{
  "n_layer": 8,
  "d_model": 256,
  "n_experts": 80,
  "experts_per_token": 4,
  "d_expert": 96,
  "d_shared_expert": 128,
  "activation": "tanh_gelu",
  "moe_layers": [1, 3, 5, 7],
  "router_score": "sigmoid",
  "normalize_top_k": true,
  "routed_scale": 1.0,
  "balance_loss": 0.00304,
  "balance_bias": false,
  "router_noise": 0.3,
  "init_std_router": 0.0137,
  "lr_router": 0.000944,
  "n_head": 4,
  "n_kv_head": 2,
  "head_dim": 64,
  "vocab_size": 28154,
  "norm": "rmsnorm",
  "norm_place": "pre",
  "norm_eps": 1e-05,
  "positions": "rope",
  "rope_base": 10000.0,
  "rope_fraction": 1.0,
  "qk_norm": false,
  "attn_scale": 0.125,
  "tie_embeddings": false,
  "parallel_block": false,
  "init": "normal",
  "init_std_qkv": 0.0466,
  "init_std_o": 0.0466,
  "init_std_up": 0.0466,
  "init_std_down": 0.0,
  "optimizer": "muon_variant",
  "lr": 0.00419,
  "lr_mult_qkv": 0.4,
  "lr_mult_up": 0.637,
  "lr_mult_down": 2.0,
  "beta1": 0.93,
  "lr_head": 0.00932,
  "grad_clip": 0.5,
  "warmup_steps": 200,
  "schedule": "wsd",
  "decay_fraction": 0.701,
  "decay_shape": "linear",
  "final_lr_fraction": 0.0,
  "batch_tokens": [65536, 131072],
  "seq_len": 1024,
  "doc_mask": true,
  "train_tokens": 557600000,
  "steps": 5867,
  "dataset": "wikipedia_en"
}
Below are experts of layer 3 (counted from 0) of a mixture-of-experts language model. Rows are named up (a neuron's input weights, with its number), down (a neuron's output weights, with its number) and show model dimensions 0-63. Each number is 500 + 25 x the weight over its row's rms, rounded and kept within 0 to 999. Numbers have three digits each.
Before each expert's rows: a language model's description of what the expert responds to. This comes from a sample of Wikipedia text that the model never trained on.

# expert 1
What it handles: List conjunctions, separators
up0:522534464510478451467496518513495507472471526471491535497509500501490461479511467519516512516517501503503490501475463468489497465489507536458490525506571477489518531488512553501508504488458457
down0:447494525508514500575494474491503461482501463516500485519452481508530484483519448455500539501522527454475501578484515518502513514490476502476494470522488503536500480511483500494489506518522508
up1:493484508489512501490505488489513539482500479448498471468457518508513441505482516531499461523512465494507491505486481521526429486476501531522532518466554511489517497544508509502467514469437465
down1:516496504525480473448462493569525491516516517484530483546543490532468517453519474442487533477492507505500495498522523501503544493520486474521546496589478491466519492429510496493503506493472511
up2:495535450499523484505460515490496485518513435532520468531515460505506501479486476474508486506517499483515485492519478510491505518512485512434522454501474484487495487507503495525532520512571528
down2:484473524521449538489515508490513519484499539479488495486487516523513494497515477526503505529488446491490495459521477497504514532509504450461488529482515541438509453496501524495507491511474510
up3:476460516500500498464486527492507522532480447509428471527483476499544560500532497478480525529506444465502492536558506516498469517489558455502493474449463476499541454497500475469467476477517503
down3:496519476470466463534509526520532518473517489519527504496474481495531444485484458560534535526529514556487525518501475519505502508474507479511586483511551522549519515489525497499510492489490494
up4:478467481448496527489458518509514517514476531497490497488500506534536494498495504526526490508494479528532508464458481476454512528498512510513518534512495497527498531568479490506491505517522554
down4:499504484544497515489481537455469501479465513457496514490526496517482483509545536496468516481536461543501528510533503543545460504515482490505465468494503498532449479497488527454503454517502498
up5:503499511488526495513494501519486523489487481547509473495483496502476519548529509509486471518512485479473507526492468497513468480477490500527504467504515563518488468484504533481455519487451499
down5:464523510511481527517498496494481477553490502466497506556533487533510489503506484496481567515522501487498522478511524505535458474514457491482522497483456519505524494497489514464531518523410488
up6:470504489498509484475480531508527516505491470514470543532465471523476500539514497509478512508485478528521515464545518438516523493541541529495494516481479491485505551514544482557503529451487482
down6:512517482484485516447465516505515489544511516544532495498488516525476510425480582521514512527515494473520520505469533501513522524484511500533480517538504549487498410483481529493499519492482490
up7:476452519432490506471505519538519536501484477506499473509499475473477519497502472521480524483516483489524501486483451531469538540514504474496496503546504481491460480547500500491502508506480504
down7:498538511519486497519508481506479458524527520480500500444521441489468539473483530483503494480537507478525484477536527549460523444525478476495491524472475531486467502485534519479543498515499524
up8:488497508494529508488496513508525462555497519526507493490497524467536512531483498527542531516487512517512499495511527446512499491468520487476483565516509486508543498521495491524526502550470513
down8:518493463500484542504566536492510470440520532526530506521509515512455511491518544480479482513505507492478501520495490542470492505521487511477545457483532482536417497495480513506497493497538485
up9:479492513495475488510509469510497509490512549505510522515496471541510551489518515479508491529471484484493499500479491507535526507508531528532472503492481484505498543484513492486448477534531480
down9:524485526466490490513493521487493505497446512489455541495498548494490455507466486536503458506499511505537524498518483496481465513472496526495479498541523497500498493484511486523497511492490480
up10:507511533493451524514491488483455488528486539500531473520510481460543487464515483537497524486495502495510527524501492513483479497473493540480493512507496498506475486499509528504520474510512506
down10:551500430477539454522546485509495480532526510506490513437489511515449479507530565539532475504472512542521528478446511489526518480508530522467520498472476515496502517496536462499493540484472545
up11:548471500515521522520473543500463491515525495501510464484482535513451518518523489529530548480445521498514537509475526526514517493484464525490488533502516529534500499504535505502468513513513484
down11:542490473528492462513534503524498465525501523481519507457513517556482526476490509501523492494457434504504483447500547481493477475536527471489505526418508506532485496504536434536509516506521547
up12:474489487533482460514493540504496511460529497477499555516466471512540540494526517525530492489546492488506450497501516507501498501523526486500503473517474523509507519526508510481527496514527492
down12:533504516487525494515503478494504507528473547500513488455519511483545458499503472499466507502454487479509491477523491479509487479507522554523482515464474525463506494513463502487544451537599512
up13:470518485507459472488517481522542519533488486481502524530493513484545506511462530500508517509479530474481517490482515491504505517484515480497490456531482557546490500473540478487531525472530558
down13:494499491513499470507494562513463519525505514555463495506506525508538523514496515509477562479469501494442460506527515543529507490481506499485480521496500526479493527491463436543488510533516483

# expert 25
What it handles: Technical word beginnings
up0:444521486511447491464473479509487476487465514479554428546512479482499491523544445481478473487485512509502513539506500484515512530469489460499529462528495516479482512487491530492513507508540510
down0:514502533480471502484469538486478499514477511483450491483504493496511458509523516511473503535469517482515521498444536520464539489470524487494486456447507497543448546482521487509503479471509493
up1:486516522526538490503580486535444500558538507531471491470492530489516496480541506465491512507477499491504469497484510517523461517511508505477510533507472478527464481515502456484485543483526510
down1:488523520498492511563534482532477521537465476510505493475484534439471493512477491440509481510525487536511492498505492545474491528515458548490522502556518480495504482492497497463509487494536505
up2:497499532510526512510511443524540443490491521469527512512500506449488489484480464506488538482491501496524505513518512469577478505469534446507509513492521544477473480461507466481492499512532519
down2:466493524535507535495475486449480488462551514498524489488491497512442507482487516519484491487512511537479527478549517494558496523527526517557502527484493460506456482530507539500489492499494490
up3:450518491494499523551533496537496488494481484489473552542483540490563508507537504488452443472492469504494514494549497506487499507493492488505486464510487480484488515473523521552489509514523514
down3:518503491499482526499515543512496513526471514532508529501473482497481479509497470475549487502526490503534474517487455512484474514488493533526465451493515538461520534536553496508483536482491492
up4:517480488485525484541530506487460501504495565503493482530495564491470501461434445512499473544494503513511484483516499442499530494465553540509513486451519534501511458514503508540513535541462497
down4:540501480511504475507497465476452517515450532486526532522458537520500476464479486489509504529486527526513497530495509484522538497530499474440507521510552499486511481547489557519524497467481513
up5:480503500503493515551563501540473443481487505519506479510451456506526492504548490528520482467492526526530509521483506484491443485530484518466488519489536479477462482508466520485487496486579492
down5:443448504491509522479493480494526496477507496487479495525566499505485520456521525509504491481517525533475554467534483528527512464519484463483476526506496500522517490468567505510485500543524510
up6:505503501504505536482459500528479494508531549509528510547473477518547517517511523497488470497499551509481530524540498479446534489526535487511517514479491531502477538540528462522502556509536504
down6:530520500521507493519488490528499502512497533483489489520530479548491477511486458439518516487500505537501507499498547494497468477472479478469510519506523545480483521502483491537507522500562476
up7:451475468483524525528515491494478506514528504484455523512435443487465518514511438528446496466500500509532501485503500513478486528502481482504508482539477508502499483512519494521523513487476509
down7:483455487516503471510475485475482523516504493560509468499478479505481487510490501478500471494510499503467502516492478455458507513460508535527502505520484546519452481464510499472503499450503450
up8:453520535494511495505506519531512447486521490489494521501473440500529483534517508445519542496475498490463505499496508478483480513490498500471475482491505471480503467482526499522453492513491527
down8:489496541474495452476500548537550483480534485496514519521499493489532487494544533516508486519505487541498444519491508489485468510505495472518457481528487478488513506527478496498494453501495463
up9:445512487523506496470498492509475526500467529470473497479513515499480489460517475505550468472495530470487486538478492467509531493483497487499544487504543501516462492539455454499465474486529490
down9:446505511487489534536526506464476517541472517489501481497522508473515462526496473512509526476476516523534496516530478460536484472504487557487476485480446500534451484467504525512525477510538481
up10:503520530501529537532492537537512513522520495525503531466493485489502474448452542530520539497471482480528504486508520461480473557467540465500428509528479506509475513514521513510487491518488484
down10:538533509511510496515480503513506503481480478520444485492509501528502474517548511535489486464479477512509471464508541497507503516524526533481488509497514520487545522536457513464475441480530536
up11:513484461516523501509489495506468498510482484485541483499506521489528489481506515489519441513520496502508502503544486488513526521533532502515466465516477536511526536472501500472492504521507494
down11:504491495461524502550489506514480459476467471496494454514473513468533467484493498512520492469522486496548519509522510547481508472547506466529446480505497480533497479520491511530536474503466525
up12:503477502463467513530530504544511487496427531484525487461508549535507504502465488483495497526515503505491510518538479485500503523459481480508512507492494476475544429464495506525473496539496528
down12:527416469498471523518498525516525500486471529510468518508461519546516487485502485532475495483473501543490517515483509498531515483531481460529482508493504530481476532511471530516473541503502503
up13:516524493536517530526493471486499517472508505458507515465505506439515424478492487492553526475503530477506557528509489479471496496449471471486531503535476519544475514476558498516491467507462509
down13:490567507500479473502456496507493506499533535455501529504517469528502431493508530498510514487480454467521525515485498505531533486502537487516484521531497456541482515526556509533508512518486524

# expert 14
What it handles: Name-final word pieces
up32:529520508536521501494517509494502483492499483503468479513523523478560488482528465487489501509529527463508472474502519480499479493471506535480512535543531517546514518498521527536494490499487504
down32:531544501500468510470515502502513499509507508494499521532511528539451502525488498504484490441494484543508523525499541506442555549550500495539491464480495502429487526512509475520471492496508495
up33:479443494497505501515535506501484500514505500522521552473500493496544524524519477545473454487488463501484492515508510508501501489443528566467501447493489486511514465498512528494488530488476510
down33:537545532514495515537477467493508495501506511517551457499504473499479469488468508478520503512495526500542472483494484524478501531544498472534494561547501539487499527485493484507479516527506481
up34:486487500488453506516472545477460526462519488469481511507512485525491494532485514515464567526523478500495499495496514450490464483487477506501498545483462494534514482501524490531497497489480517
down34:485469518492498495484481481474556507515506541500483481508546487483488473490529499486479522488494531504531517489549488489551497506490513425536487463544532521466465489528485532500470512512526481
up35:469516529463477522533503542529509443505469515528521511495525496489514489534510521533509496471532524503496491478543522469506505495485530532494492532525571481491489507488451548529552520464496521
down35:488469482504544468517494458460487551493554489500473455498490501477501530491469474477493521519481488507482480494486485539514507514512501470515502499508471519548519480526493422465430502497519497
up36:521468524527492524495541522500518497511509521479493461485495507456517498492496478491543529514493518487488462535467491488512500466441472503540529487518500492507474458497511549514491453494507517
down36:466492497477505459539474499455486502490483526526519548511477523535503484480529490503490492474493522537519506469511483510486520546512510538466525490488484476457559517512469467494535525484514490
up37:507464515497482498522458503430498468541526487508512475489504509491543478499513450509475558539478497493457519464522495501538534472458521526505483549516469488533494504521521543490465486520490510
down37:499490470499537491528517482500494538466543507510488480466466502547518516496519497495547529518485533515493506505477511520516465462519481534462494532468503497503526517488529509465509535502443503
up38:545502525474485498545509524487510457479529524515497510483517477496509444482484494522469521548493487512449526468482495516544496562484527508486507508498469530527515490475535524480471500478490518
down38:445510525498538491478511499489508524499521502511530503519495548487467522462506524503555481498506511499522499484512521481501516439505505488503481570491511559485469485526442456515537538516474446
up39:523510486529501519513484474504494470481503552487494505491476536404471538508502527524483490519465513505491514490503486499511540504506525535486471516468488470477463486523521533428493496474517515
down39:500488493472506496535496504525494531515522516507469556487521496540532517473521494497526535494505520527516518505506521522469505505474516468491494502479492532536515512498459486534490485571493539
up40:461469481545478521525495490506462457494498516504469444528507462497499539513541530524519495509489488498504425498494517523470503461508545490545440539539517528532441496512493487454512522508480506
down40:518512552475551496471539487558547478481487467466511506448503520468519476471503493483496494530489527507503546523510462511515487517481443522476576493511513503479530514508491526530476456496522545
up41:459494506505495486523498515499472523451450502483546461518474469464492491462455516535456448433542515485503497500474486515479497490505503526505518501521502477528478486497525472533487484491530493
down41:504490503488514468505482543546503520501538483517498522414492575499457492496484547496492496572495489562501525490470498464483453503504476502511462512491533474499503503495504508500501485525485565
up42:482521552477476512509506495524513477515526517505531517497548440484501464527520473536516544538482434489494532509498454512512544521516521474501490484520474507533474472511495501494490481469502482
down42:515509484530466485466518487464483535482475489473480465521498512496512517507489476467513497486542493526469503472515509478489511541500472457492479428494509498482504504485453545516483517513510529
up43:501494517479461513523526528503507447492496489531526539498530506501517524545481501518482496542506462514478496504531486495499464532478571451513493524512466460474494525516524506526450512513511503
down43:483514483447520479460516458500515533481486520463484460519482491478492466480496472499497497459495573443517482500505485543474501505477456527492483467477477510515499494488507500493490492490501519
up44:510464473544501467505518506511544520506510458471560440499509515488477466531509536526471486503487531506480470510498462484510463500506504514511496490527505518489479500493505478463489505511523485
down44:466505532476528508499543496579495511517532470549490477500530515493504525463538546459520540547509520481484538519551488496520504498476518477514520509462517483517518485520497508483524458469410475
up45:503515487514513494551514491524499480523538531434469512483495507490513521505519465500506463541489500513442519461500522504527506551473523501501494514531518485548493494547495503498517534488488489
down45:514493500501512474466465491465465510484486503549529504518473513489512478536474537479513521449535499516510478496510489505484512471519513496501467497469514466480501494490519489495513482513468503